python train.py --experts_per_token=1 --norm="rmsnorm" --norm_eps=1e-06 --dataset="wikipedia_en"
Below are experts of layer 2 (counted from 0) of a mixture-of-experts language model. Rows are named router (the router's row for the expert), gate (a neuron's input weights, with its number), up (a neuron's input weights, with its number), down (a neuron's output weights, with its number) and show model dimensions 256-319. Each number is 500 + 25 x the weight over its row's rms, rounded and kept within 0 to 999. Numbers have three digits each.
After each expert's rows: a language model's description of what the expert responds to; "mostly gets" lists some tokens that are sent to it at least half of the time. This comes from a sample of Wikipedia text that the model never trained on.

# expert 1
router:498506524470518498490528528442539477512519499493513509508496482466516522458490505528482534511491506449474472503481482506477460480470488496504529507456511529480465483533531478479531482471514487
gate0:506480512541481482516522523569526518478499507483463513503505510512501501490481522493497470483542551486467509474504499504481511509460494516494508497493459491510514547505500545522502469504465516
up0:547501501520500487527513515528535508502519503472502531538505476483484483464508503512523485465523522504482511495539518453469503490458498518509530494519499505469498465466514496473514500516498500
down0:509532488444483469493515507488494525481543471515523518500506476484482496545485514537541545549457488500482473478531474479482507471486550467510455491532532516503480483551517478525528516496506516
gate1:499460485481537494496494444484484506465511518534510495490507476535457481527478495519498481435470508500486475514506538532493479459477538508520476484485475540512486494487465494545500519513519525
up1:476508505512483515505500524519493509487468529509535514508518518528462512444495441544496517450490506472571496483533506510482513473504474485495524465492480484497524524506493494504520492467540528
down1:495504494510508520512503503448539507503496459470456518470492504495521476501510454489487474523500472495500460515489480565490537493489505483477519467506505498485510535498521512495494497498476570
gate2:500476482488495489513514504542490491496465510497510493480507486490516500510500481503476466526504507496533512508501522483545520490505547504509436484554513549471435522445471476535498555504524502
up2:468493508528479468491454494522495466496518479536494482436500514524496513491496473501530494487490438500500525468514526460495512507477526506489478499479497490505528512536548487489511502503492536
down2:486514476502508522479506488448433475494509471514482483495506497474449500583511500487484514513423491493501539541539562522495500487493502518445483521495511548531513485511499501467487473493496463
gate3:515474506522525491455507470545477496479479518491491546520464426486477492469475501507437529478506530488489517507489536465541422461520488522497454434451445492502491509540496511472500496485503525
up3:573517481464495487441499504481481505465508509523494470467489560495496508503515495487502505495541461501533488521459465540505523487526481474489523508528471476426506468468487546491510513548462512
down3:458516496469469494512527517503560494528523531498521488474471530490497477519461518499503477483476476509497530466490490487444500508490542517495494517462517493517490507503504528504489494481454498
gate4:556491515453488532470508515516484510528519538498515487471487477477457460464500458483503512474507507525510513495511487493504507551527502505517487532466525475504491560491495480463534503524511536
up4:515506489433484517442515503472525523494468505475520498461499502491478491484498450465511477508474499501506502510523502494516549479512498501529484478469481484517479556454490481495514542521468516
down4:534517492563458469513499492473506535435503507464526491501481485524510459518511551518493483464523550498511549471525476555514479484513510476505500481530508477487496486513532514545533463520492512
gate5:480500534489524528502504531511484472505521479478454497489450558511490470485452510468493498445489531524557476494527516538469460491520492489518480488472499445491510507505519488528484532562521493
up5:537488512510522490506510495497477506521495499497484474479485546453498497509423564488514560476476516485538495506497485506457508538500505442492512513512493503480500527500445524447500524552521550
down5:523531522510525490500527531520518484515534463471522521497562528483493508496484453472482530477465490513489521495474476512507522476476515504470504488502514468492491509486494498499450494477541506
gate6:517537473493532530506527466490462456482492519494485507489576523490488527495530508483455485466495499493508499465534502527518503533487537481517517477486487484477512489462501533462522514499427509
up6:486527502529460467484513471545525526476530502503486520452535513515502483551497489497503493455537499488513503491484476529497488485487521489510503457481511512464519465529502487498575520463481469
down6:497505528486538497486486473492510496518497512493531527517460466506501501481494501500543531510507500494499442478426488481567502490518476505495498523508474515512531473489498482518495547492518489
Description: Verb complements, prepositions. Prepositions and infinitive to right after verbs or nouns, plus verb endings, such as to, into, against, from, -ed.
mostly gets: "to ", "into ", "against ", "ted ", "ed ", "through "

# expert 9
router:504500508479471507518494527540505481491518535516488461525504471502533504524490527539492476456555545511451462521510488495479469496521514517536477567485485532492482527506481540522482526519482531
gate0:456542519496475533469501525509490488493506510516508492519522489511513518475477466508495484530529510495488481501499482494527485515486559520469486521504448504455464569489526506458529466485491495
up0:487441512489510480505530483510519511505491494530501515477509468514487502510485512478515462494520477472494457489521508518500538492501490482507485498498497506583517496533456527528491503460505498
down0:474424505509501435475516483516541494515489481475503461502426529472542525527500498482533479463513471532481493504520533480477516473471503483503454495558550480508528500498560508497472488501475480
gate1:483515472464489484457522521548498516512503485493476496487505450513477505486488515480517511534485514514490484544540485470501508534519515555493503505508529520458494506439521491514521496500533487
up1:492501479543529546499489497495469516477497483511554472494487542521514492534500485464485460499502512493523497492436492537492500496453481511483489543506520456566501547549539497490507462509491491
down1:542466464512517520522530504525491544524508521533497466470486492488509483483488491558521534520496506480511538485491509523494549478493527502491458452515506485495466474511471529499448505470548497
gate2:505485530525474538494444474477533503530489507481544501466462505475493528472501492479512470510548462519483461516465498506507462529492532508501458451501488482503525508477482502490565518451461502
up2:489471492502481483471527503514485511493539493494491529505503465493482503556517491504513519475526511539546508512531467516513520475445518499504492488492552515490528499495481493476470501579512475
down2:517507482463500488516502457516471473495470498477473543518481491505523467485514479524476522464481517492482482510492530462490527475479512539486510513509487530476483514507536505478478511526500534
gate3:528499523455504495467490496514508495478480532494510575521487512528516520482482488494530519513485488513443510517512524436520499512504459497516489533477488498490507520501462514475479519486458483
up3:488490512526536508448522519527519500477532487503512480471469479497520479485493481499529509505545476505511499510491543475516478508504493474522478482490503546497492499514467551463460498480500521
down3:504506515492499495540480488445525453487508541495509512423491489534502478531479546482502509497493508521491545491452538491514503499488489478535505498510522462502522527485442467481497523464486568
gate4:481484502509523515550523512505505492486483495525486530443505517519503481429427439483530542503501491436484487521495478543511493485534479522517468507488487513455490486490498506466519472515477528
up4:483491453518505535513509514527510494477508494507487521501501502511478477469473480496510520473491488493522505490487522473479471470539502515518465518491490482521516525489470523466476479501524520
down4:524504560513518524482510468488444507506484471459482510481553460514468548487518507467537526504515495470483496483520494523498557505498498483504532504490550457528468503520476482489493501499481498
gate5:502487450500470481482506453526439479498527513508507486525546518517465524491498466482430507477479506475535507506506504457512470504485501515447513501503496537475549498470507490493506506542519507
up5:491481483476492446469542511467487519525500524488507518512472471499488502513515480533454479496494516494477513516517504465480532468475528457490508499475487523491453473522518535463444539448472490
down5:527491500447438496518529536518473524523509518469538494520485506486466444512485487508532502486504498512529462512540477488517494533511529480500528508418468497432553472490473490506507470524542493
gate6:511470515501519442454479508493494476534455491486520460510511505448502468505464536508507455472515526525528565486494521477455498519474499508500538477481531491479484480498513498471515528524525554
up6:517510482480517506493502512494464488503480468492458467491492484524498491504480470521518506480489508500514513485509467490515510515508465524524492490496509518502509504542472459508526499513468493
down6:458548490511514527485485481502480488482512499490510524502428507504474498504495525501502432523506539473513500519487544507511483471548469527505514508496455501515504524563538521527541492488515501
Description: Auxiliaries and participles. Auxiliary verbs, relatives and participles after a subject or is/was, such as was, been, who, is known, later, listed.
mostly gets: "was ", "been ", "who ", "have ", "but ", "were "

# expert 3
router:486492551542533509502472484482501481459505469501468472441516550498510476481491514470469506513495509470537461514447527490526454521487493500504454493504506469511497511454497491523492524529489501
gate0:489506466449528515458474505506473495504483489501468517511490534523504486559514513488509495508518561479526508475503514474489526508528466554497501544509520542499500531497502449458479471450494521
up0:504488482432536507505521498462492531506487511512468494471487479505530469513476515487490500502496520511543491493506516494505504474511451545463481589513535529469485491520503472523473473486510507
down0:504490527512494492517509508512499469534523529524457477465476502472510528463509510526482486498482541520486508488472491456484470519505490525512490509484490545497520497530514503509515527498500507
gate1:526484512532494494493480474532541487521540513505479562483517468506518546480471536505498491517479504488496480514528490493534446505478484513511504492490527506469546533521490495481448503525450413
up1:518529449527487521485494484505524482473500541510484500486521511459532515425531522504538523462484504517503477489534465443526504486487519489482480468509508482436515516488504462528483514483541507
down1:484536476508454470513488502528543496542508503492509529507499545532492507508500462492504472504512498492510496536496504511478520500490484551518549526481475499533489487503473528486534497499531495
gate2:501518476494473499469520505511502488556489487484506548545508495491500509515478480505467442538544514480491498490532508505502487493503518462513558530488505498503464489489519507510521540490472519
up2:499514521503507495467493543520540498489522507502510503489534591488504497517438506523522488518549492506501506474503488532490527538491496468534495477494529506499512483484489538500482531517476478
down2:470505524492515480506483494495521500505489454543506444473443536542516500492499494475484478455497500456510496529481477474509534514498489516516506495481511510503517531493503481466495496506448486
gate3:480513523533492434503504492509525487516519492484544499551514484558484510502532463472490469499460481497469502480545486527533492508509470513456512526498520506471523487491519515494497501573538492
up3:478529530563450510516517520496542523457490459510500507492505452494460520502498509476493516499495469551514511512483499521503487465495520499476516533500555517447472488499488481484483495544497435
down3:515472494482501466458475507502439521508534509483542494493500503512507565512508510428525490513510442512508513513550456506498482504504506480458479484511486512490523492503491459487451492512544481
gate4:532501491489515530472479557502502526513528478551492537533479554527471497477481501487495481499486522562491549454498555436475499565479471536509498492550530501504494498503514494461492480490487530
up4:515502495494530485487475552498453510531541527504517500508463506504517455483484490473451497508496529506507475530497489491498475517500492497512506488517575508492489516481487506504483507536511462
down4:522493495501527510532469446560491519522514497524512496501499470476513520502507520504443502547489548498512538521464468487536456545549510482528500514480494538483481507512481544458543518506516494
gate5:503482530513483478533533478479508517493485527471506532532492469507457498507503475504480531475496520519489496511503453451517514503494497501501462534482498522482530503488469498526504538487475540
up5:510451494490503484462467506505494445500513500503510503480508521491538508480467497508548438541510482501497471515526480508487483495516469530528497506505491505527484527503585514514519530527516436
down5:548494493507466522499545498508480469473497497513513471449529514554502490495505490498525505465506503501501474471516498486504520541511464472477506467453498514504455497521506464510528492474487484
gate6:483528508487512504511483522462479504505505524494523468510487536486492487498492506482529504535469492486510477490474465488489503536505532499529469465501462466487508510467536524488488474476543507
up6:498557483519495485499474530501474495512492524462544463532518510488504542498514480485521494497459489460477475474507486439491524523519488529480470495509481487517518508496501484451483468476504508
down6:474500512553562465515479514476472460511495481512506521485479442521538441478515516485519497531460512492523530487501482503547502478510489511469514523515497506467524513525480524491552519496498461
Description: Articles and prepositions. Determiners and prepositions opening a phrase, often sentence-initial, such as the, in, The, In, On, his, during.
mostly gets: "The ", "In ", "the ", "his ", "this ", "during "

# expert 2
router:504479505502498460480485479528497502531492489457514478526538448534487506530480458475503521508482507530557518537548523466487546494543530506498519457509505480565512491490538466512502494557473488
gate0:479494531510507476498464495538512501516502532489516485481498476526462534462499518543499488477467520510505485534491467494555539542480523526505505505493513478464479514503455506468482481522495472
up0:504520489514476492487510472464488507527485505525460529487490509466517532522514491444552544482542544505514510515502460517457487510513490507489477496464495483506508484479499499482495495460490520
down0:488490444532509518472517458540492521487492531504539486500463478477506493517499501486476493535462486525493527487526491505505516478497514512572471518560463536480518508512506487496476520482518485
gate1:516520464495529485452501504482490525505495445490490474494510484491503522506515501489505494465494523512528523544506507515523504515507510486493502502451525471475532545477503474501495519533489461
up1:503527520492451524452505495505538483472519533523482504483518499465531463478446517493512527495520484492508510511470497523481498507520539456473494500489479519496509497508491529475487483471471538
down1:507465497475459530470498487479503521449486461518493496504463551505486481527493462460454506508472472502520486496464509521473510508502559504472530514507497524494506512502555500530494412494511474
gate2:530467497483520503519470517508497522450469517517446489487484514497476480496472488512501471510502537481476468477502530491502522512506521525512545502490536480496537489474498503473505490470491507
up2:482488473497532511471470514482497454492502510538465518496477498486500491497478477541521507519509525489517501508472546528474508473486494477497512491498553549464482488458535454523519491511517515
down2:484488488530457528513505513501466531530530487482480538545541507489459519527505487464461527502486509512516533529505530517467464508554503521510487517420465536517503526506476522506509527495521536
gate3:537498528546479468505493502495508471468476471488463470529550520501504507499512502515487493499476551461486511516516520496518456469491509483499518469465486492513528517508528460490518468511548517
up3:515523461465520493495498491478498503502508499498523530436510504526487508545494481520525494485503485517510471477536475498471481513489500516511500481469504471519487556477483504495524513506437517
down3:528476551498494506492532474498492514493513469533496525489499484502472526483502489489499470513522460524488544492469548482498443498498515487499454479510490506499524514500463518474504513507526526
gate4:549501474489505494500516543461499504504519461507506514468503497484456512527503490472508462481531519484478502493478537502498504495483517445513494496519528492457539491504473533459512515487530518
up4:498478487464515492515495505477499477516522547507475522511506466541492471498470536464504495496498505468491494463534488522502494469482471512516522504496497518471536513473497476499494523484501485
down4:457560518489535469509513470500507497506481504505440495493467487514461502536485465490546488498464534524493515491480471504503491503512471517505556515494487503452498483478516538512495541502505494
gate5:499473470529468503519514467481498496500508500516488527459521505520508453501448570507475540515492510493509511495475508452496522529508502480512492520531499475462525495428502501480497488515483544
up5:501570482521491515520498493451492495511542530512506499480540506501489481498480526513492473515509506480539478518506474484486505526486496507489486486496516556460523470517436493471480530537506499
down5:479484501502500503521492487478488500480479514522501485467501485502521551506511522529494515454490495525500537497458504529473520528479465489482513504507490466478496461540501518504527476513458530
gate6:509482510489506527508479475500477517530444505525485512459524493520479547480499545505489553497459483556515532528543530470479523550486513503480493506504496498476521457546515446501482494535491539
up6:531520535481479505527502470509494500501453495526520482493497504482486499513478506505507488440492526505564474453500472512467495521529531525540507475410507525491504491520508449496521509561498503
down6:499515508521518511457477505444458479524493497503493521504508479486500527484500474514466535462545518486495502487540512473481460519492518461483518482501493542469490465496471508461521502510495509
Description: Hyphens and ordinals. Hyphens inside compounds and ordinals, such as four-year-old and role-playing, plus first, second, third, -th, -nd, -rd.
mostly gets: "th", "-", "second ", "th ", "third ", "nd "

# expert 10
router:493472527561523495489483464508554515492501487552484498516501514541529493477501474456491525532471543487508528478535472534512547482515527528511517494486509509483493475474467486490478530530494475
gate0:491519509508516480505535500508451501483492474513482478442517462505504501491463492511489457476487502500495471479504478556505486477553457480488500487527489460511476526492477483542492525468481548
up0:488550495541498506515500460482505523522490526523516494477443507535518505490513479534504541490493526510538481490469479506528539544511503515524512481520506513530495487492507519517462461525511490
down0:495478515495479513484459482460526495517508520532481489489462497507527527522538486507493552519490495509479463532469475513504505516504523483507540489484526527455518513523517505469465446467509472
gate1:500499510484456481507461500524501480499490480517509467532436513540510500463534458517551472481437500516503521459530521505505493498505512477486507503543521517497483488471487477498480497489525468
up1:515499506505527471485517478524498494527482505460470532482480489460499493487462514514492529527534545527461516545505525498502533455490534515488495476444497480498538474508497491516500498509541501
down1:499501502527470498494495475500536510524453510527511482515498522452513520514488482476546442509509510507500515526486499506494483551509501536491463519509489506510441505460489515476489511529509513
gate2:522478522486494543453471504537473503532452470530494495467463477524502531464470516463475527471499471523487509511521512531521487463509486526485534499517513489501479561513486544457481495485486507
up2:505465486523487428520507527515497502512532486487557494537497541493522506503528492500523471521476476447538484491514474507509487502466519469510503495483511520512538489479524405544472516467531484
down2:459476525510503514485461507505497492542527488497438457474473535510501497468507490518485466544509513489538496532502510508505520481487493528499528488461485504518504472533485458546534523486546485
gate3:434537450464468439479510510500496473543488467484488527494492486484515522511535505509504499504490463500499536463523501518486560484506521526494489520530497534489517472488454488455527495511517490
up3:556484518521542527545498476509486550466515516510501504489539513482467482468481491474523511485491545513508474510472491483483433496480480462492539469508504498520465525511534532543477532483479507
down3:465493507460477545490571485481524486510495488499484491507489576492501483480499463535520468503489481505475528496463570481544498503514544534484525471490553505510502502492508521462520490475527512
gate4:523495478479509500527490506479508526467504509487485523508497480500454509481464508458522507473465547512504506510492520486503496539529522474501503510469491520497522502510561537548446497494545496
up4:525499480517486505473486493519494482517526509542509499478490491487527493532515510549525485527524465462523467517495494506483432460464483526527464550563480505511490472503467493481530515541494535
down4:503490539525504461460429530500486456519508547532528507488497494470446533491492488500489456498520509520531534486487476496473434502511526511529484517514496479486533467501466530505516519537499479
gate5:502537497505472477541504518488502513520528515508477504504484509506480497518464483545498494496518455507507485461470537445464464521503491517503503459482485486504497477484481511523532491467486448
up5:476498477515505522479506516571539501521515480527518511479521507462491521510542521487515550519487559458491528494482467469543532515519523515537479507502479532467507492517474486500480506489502517
down5:484502466478471497529503512483547497496518517490476488525470515551481486503505480474533504483491479508476521536468466507508484520501487466477527544516499447487492494508458509501487493475477522
gate6:488470489509501498487492480505577491468541480490503506499547532535545465461574465481541490499501469495497475511474482513526526527472493511526524493492506553442469460547511491479491501532504541
up6:496487522490504488529508522496524476509503521502525526482541524501516501495535532476503513512517514511495480514508485510474507459494500527528533500497460504458483529529459539507491502511460553
down6:487503510479523467512517484429504500488509476499509458501501498485531516515495467473460558488435487544513508499470508488527514555512500515535497488478496519498504523500525505506494471496492485
Description: Line breaks and headings. Line breaks, list dashes starting infobox lines, and == section heading marks, plus infobox labels like information, Personal.
mostly gets: "\n", "==", "== ", "- ", "===", "=== "

# expert 8
router:495487442502486491532498520524517514530495482510478504518500477517495498492483482463495472476511495559505514508546504524512495519480484454533483527553493446507508495483474472516519487457507514
gate0:502489485503525486491495482479544515513543491502488482493524500520530534483535489489532500499507495488528463513509514481516567466552474505509488506490487525486476522468518528524484486495504503
up0:523513497495485501511479502510459507513509520536504477485513511522512498508469480501462462521520491505498497478505501464476475530542560486439470512469487545481481487465559493477496469504517535
down0:488507525496494552500495514501475533492516577534532502531528562491509524517494492510529524491521541530492513476537507529523483523499560543507509483535431484511502469500486516499525516513484518
gate1:452538530439515524472513530514500525523522516520473527459463524499519481490505491480504492487476463537508510509487502509456506454534470504483502537540478477454491507480471479539481521528469547
up1:540517455528486509532531496533543554510472493548534497539525505499498537484534503494509494499503526464497480522492473507506479516473522495501468532492515507489543491517495514490524514487499513
down1:512510544460455478493499507457509482515475511536472495447510507503500437443453442505527493474515514480453453502500518504480485513493500457476478512556471489517490498505511505534503530504475503
gate2:509505471507466488513501472483444488519483489507440489466444513529491449499521458518489533536494520486491509479484505471499475536483481493492471493550500520499537502543488476522490510532472489
up2:540511538505538508513530521510527548451524519501513475495536435473507466511486547525507493479537475536505467525504486527541505488479507513511522513467493492470432507441487469496489479492502500
down2:471489535520456506510500473484520507502486453509538518493533521507533450453466497476547533515477516492495535490483484559502518511479532510556510514472549473499515530535499502552521487523510495
gate3:472505453509459534545460429504443511516493522496493492519510478528518458494527509499496539521509475500523513489526540544487529499484504525520505524491511531480516515536525468548520495489517527
up3:503461565504513470482513565519537512487521480469512491503477504458510540486492516509524474468494531508476488516474453480509485523498485498459490479495497516496466501473455525481483522525498499
down3:492550494487523515486529530515496498483451486531459433470505480489463508514511497500499497523524479456512469471450489499485483497469554515457486473524509500533482455509521503519504527465498448
gate4:517534480514450509541503528527521453530496511476505544482489488491496488469491483558503520481458463515493490503520505531478500496499512543491501512537507475504505523496502494475504481519542490
up4:493496560519533497512492495475476510480455489518536473544503510511495471499500562446517494500519516500481510485495507490497504524470513443536511468494455539523488487507504514494494509485492487
down4:493576516513450489443475517527451541500508477466492484492512497537500495488536482504529468520491494543499510490494493464446487489460527465461486513462483518535511504470477506484507481455526512
gate5:515522533521488476484530468511474494500502469518496493501479532449533506524537449519502503498495500473515477497499486453475498502488491476528543512501503548486489497501510500495486508499518469
up5:483490504471508488492432480452491478469507551483479500510515516483496498465482519520490513504475482502504465495497518548509463571473491539488506460505471491511499480490518520479503479527530507
down5:474511492497484479490507506474500453492542492519453532486502457472470480497481504480500509479486490527521493531540524459522501526517497485505482474496526503485524523503486574490511529537468535
gate6:522484514477497461455562469526509545509552499486508501473492473504518498504434495526488485434511424455527480457487532469513502541463510497500481473491502510469518488495485469469482501507498514
up6:464516521531473565547488473485489469483524461497515476494493495507478490528507492487464470507478521543505445496514494505458486489533506467519518540501480513478496540493493527568536461494548521
down6:531532506465511487502493503494514506494533511559525512470538474465447482495525510485473532494497497539506484477554536539498487504501481500490474522474502501466485509508556476493491501503518498
Description: Parentheses and institution names. Opening parentheses after names or values, as in (JNR) and (67.6), plus institution words like University, Cup, League, County.
mostly gets: "(", "University", "Cup ", "Racing ", "Championships ", "Force "

# expert 4
router:481496509492461497494542495533467483525539510472511507514457520467504486504480478516539475525497501500464510509460508499486541505436492506482440479492472497510504513489472510484500466486531498
gate0:471466541487517478499509509475503503479528482512532485503503494501504489487507511520441491506473521527467500482511488491469467531469488508492488514483473495469545474500529557514508471518484492
up0:512490494508502521519452497462532509540495517520511506515500539445468503467509505496505510538522528482502497486553516501499511470490476510448493491452518527466511509502486507460482538491478511
down0:519461535504484482491513514520530490481456486511482488525511484494514479508486503512462492499480462513455491530472481505480453506500504535543509509538448499537483512495459499496502462495509545
gate1:443538454485538484512530512511532540500479483517488510530516518500500508500450450521527463531543482474494508512502511529552507446508477517513473472541505508512504499483560501534504454509439490
up1:443541497480474464502512513515506510524456498528511503456505524456484497480502495551553471495543469509486567521494522488504480489532519451566488494550516494494514494497552497547504480509456498
down1:528504521504522490504538503458485480487497498513526500506493493501511491541528507507450559495471499516476469513515533545527466478514516475450508496438539542490467517506469511515540517430487491
gate2:564486465493467552489509476534502510525526485477517515523498468521535498497489485490456542512561484484494533526439483527482442532502488547486508492533516492480466482485509462491547495492508498
up2:477482504499509543522463484473507480465510560517521525506504503516514539518499437459490482515484494496481508543497492536486500524500529523521505516501514472555453510488456497547478508480504517
down2:504479475455481490509508486438504497496536508486532521515500469524485483460507520500482517503495518476466487490462490510522514480447521544486527545484514516470490540512519503561470510498525489
gate3:486502500554493488463518505510514528449479518457525508505470497504498496498508491526483438495513539471565486482528490520503481448501465498530518527481497492515510487439472516499469469520493520
up3:542488456521520482490508507509489517486523514444479496495456521510476496519487505510488506488542506493506524527506481541467509493478474509486525461497500504480497514510481504476509520523514516
down3:520506544508509483520525533504476505500483509488464530519495482500532514493491508492486486486478447468483492529494466551536536462492493493485471480527512511476520490516514494478516483485492482
gate4:474516513525517468494474480576462565540492494541456467492502533530505505531508452488487496516498490466515498525517485493494529478475495497530508470480477462508465538530469482578520509492495502
up4:430503493507505483470499511516469518524515448505553507512541503508448474532485476444466484484538570495473512508512530521520517504482522493472508478504475488515512518520502505548534497446495502
down4:473513470494494479516481449519500509484466479477468450493518522467491493538494519453525489514453472506475506541517508499506473533483529469481481510521465502493502521517475473489518474487510503
gate5:538483486482512494494528492446470483482552512488506506508545498498466513500510490536487480490480419542498495471458489485498489510529539493505484516436479492505519533484527523462450548494522481
up5:492551485498460498522494542506549502534546487466501519480483484537529513515492485514532504489515558559510554506514456506500521455465493505518502458524479507531522451518480489511536430515497495
down5:531488509507531507527538499479484499438495527473532535491519492454537490474471508507498548450462481510476525469524511473507471541475493497468528470485491516542486525517497499506463512487466435
gate6:516486454552508468445515502543528545461481509502524488514522522466452479502494530497509490532467482473481494505480500462493496519497497475500516517451495495508507532522497531567484488479536522
up6:551514540530475525500444530507472481462496531529533501471517484506480497508512508497477526483498486475534508555470509540488509503524516507507503480496519542483510462522499502510525563538499505
down6:502511510471508480523498497492507515478504511500517502498507492559495472476465526510480519513500542517497472519550531514476515487528493509503504511488528470494577509531453537528490543502497558
Description: Foreign name fragments. Single letters and short pieces inside foreign or unusual proper names, such as Roh-r-baugh, Hung-ar-ians, -ov, -ji, -hi.
mostly gets: "hi ", "ari ", "ov ", "ki ", "ji ", "č"

# expert 7
router:489512469478494484475526507517520511519483472521532520507515515514478465474489473518451511475488522493507527495513532482517553500535495456457526474545494505479540453531531504530523523518494514
gate0:522505498496400472492487482505566531471468457465498515510512520496475470534516490490532513477518502494515477474498431496467501497480498504479477502501503431480486479470514496526505492533486509
up0:491508486519494524487496506515509459507502488513525494520499491477535471519476496486507531517529519496524534492492514500524517520489516508518473499522480550486478468506482500480450539512490522
down0:508468491524492464507458532488531454509491531520520520507496497499450522458497499487478470467497491506489496477489510505496498539491476510506486492525459509513527481550477487505515485545487456
gate1:506511545510463500487495509516477512528468485505525500547503518478490541524546485521457475491466520513491501530496472507505517448516460498501503467486563508507506523540512484465518502553471534
up1:510449531513489519500512508520506505500508479486511542520490475499501531493498529491483523475510473468561457476520484464455492507502507503511469531516515484462513519482505493519487487470506506
down1:532469533534499468495487542509474485537515516470502579477421513527505498509504492475478476510467474500510511492519456475473509514503479509501487478530461525514507501469508504485491518530531496
gate2:496484468522513519470466490517491578478526534502446517473483488462501476480459492534485493502508525507515489484478501485461508515539502520504490464486479517505538474509516491516508483519500571
up2:494538499488489522554498512521470507496493477500547512514484493511517500495539503493521518482455466471496479513519463481498514493490503480470487537507490472439464548495511574482512493546521471
down2:466521509537514464490513447483493460459477467461467490514484514457493567473534504494467500526524495486529547479519505521463485502522455501492571505504501492541495504464507508516536451473502497
gate3:504477506491515545509478520507499498495512527550505482476531479505497486498467508496485531499471500507460506488503458487502483506476530509494474487486502504514476480486472510510510462475519510
up3:508503510476417504463509476512493507471528547495485514490534534537515485497527504503478497497495558506517522462513433524500487501477500539516498489479500511477503470484495520536490484508500505
down3:498483554514520535475510536541483550481500472448509548472490514488507510472488484488495483508509475534508523545511482498504501518517509491471542469523517493482476509493481508473528521492505478
gate4:459507492514510505503463484479515476476499494541520510510506495533467520522534492486453508491465518499528467531470489423539491436508463534518502536516543551472489529502463468496543470491490486
up4:488520499551515517517505495499481495500513480504505509506522486570479478550515494519427522511475491482509490505510524457487543430554518535501522491511502526486483459497508519485569474472529524
down4:474538502537475541507447484461514498502483494480492489455491469514468535500493483477473492504557482552507552480574488516485492446513526504467509488500491520465471510491450500482527491511469513
gate5:516487486497517501491535508478494510511493499512496524492491483489518487548431466503519530478493498549487538489515491525471514537547504520483479512488535495519439506472500493516500488543490518
up5:498526495467505500484478470515511509468517522502520456547495492496506537468531529522539464517489471507499511481457514497542507461453472515541514529519485524482524499559505493464519473469484470
down5:463468468509491502483441556478500512486500532488487494509479476470520465505497528496488499491503493505518488476532528517523505486519490570505508457523487528511544516494480503487482504500502525
gate6:516542526529466461460499478525494521463502463554462487467500511513509549443547499483495485500504495514480526462512482481546476494496508484489506527514502509520495503484484482491502516501498512
up6:511542505542511469486493526493496472482497440558483501442487483511486487481488495534495492466488479517480508501512500476486488500551533528532426496515520519503503488457521485511487487515555508
down6:543471491513501521528505480510532499477515529480546465482505512533494447494502551488522516507500512470517531522511479487507481499481476475509519511546508489526514546475506534515519509456521536
Description: Nouns after determiners, cells. Head nouns right after the or his, such as season, time, war, year, plus table cell separators and small numbers.
mostly gets: "season", "season ", "Season ", "Year ", "Week ", "also"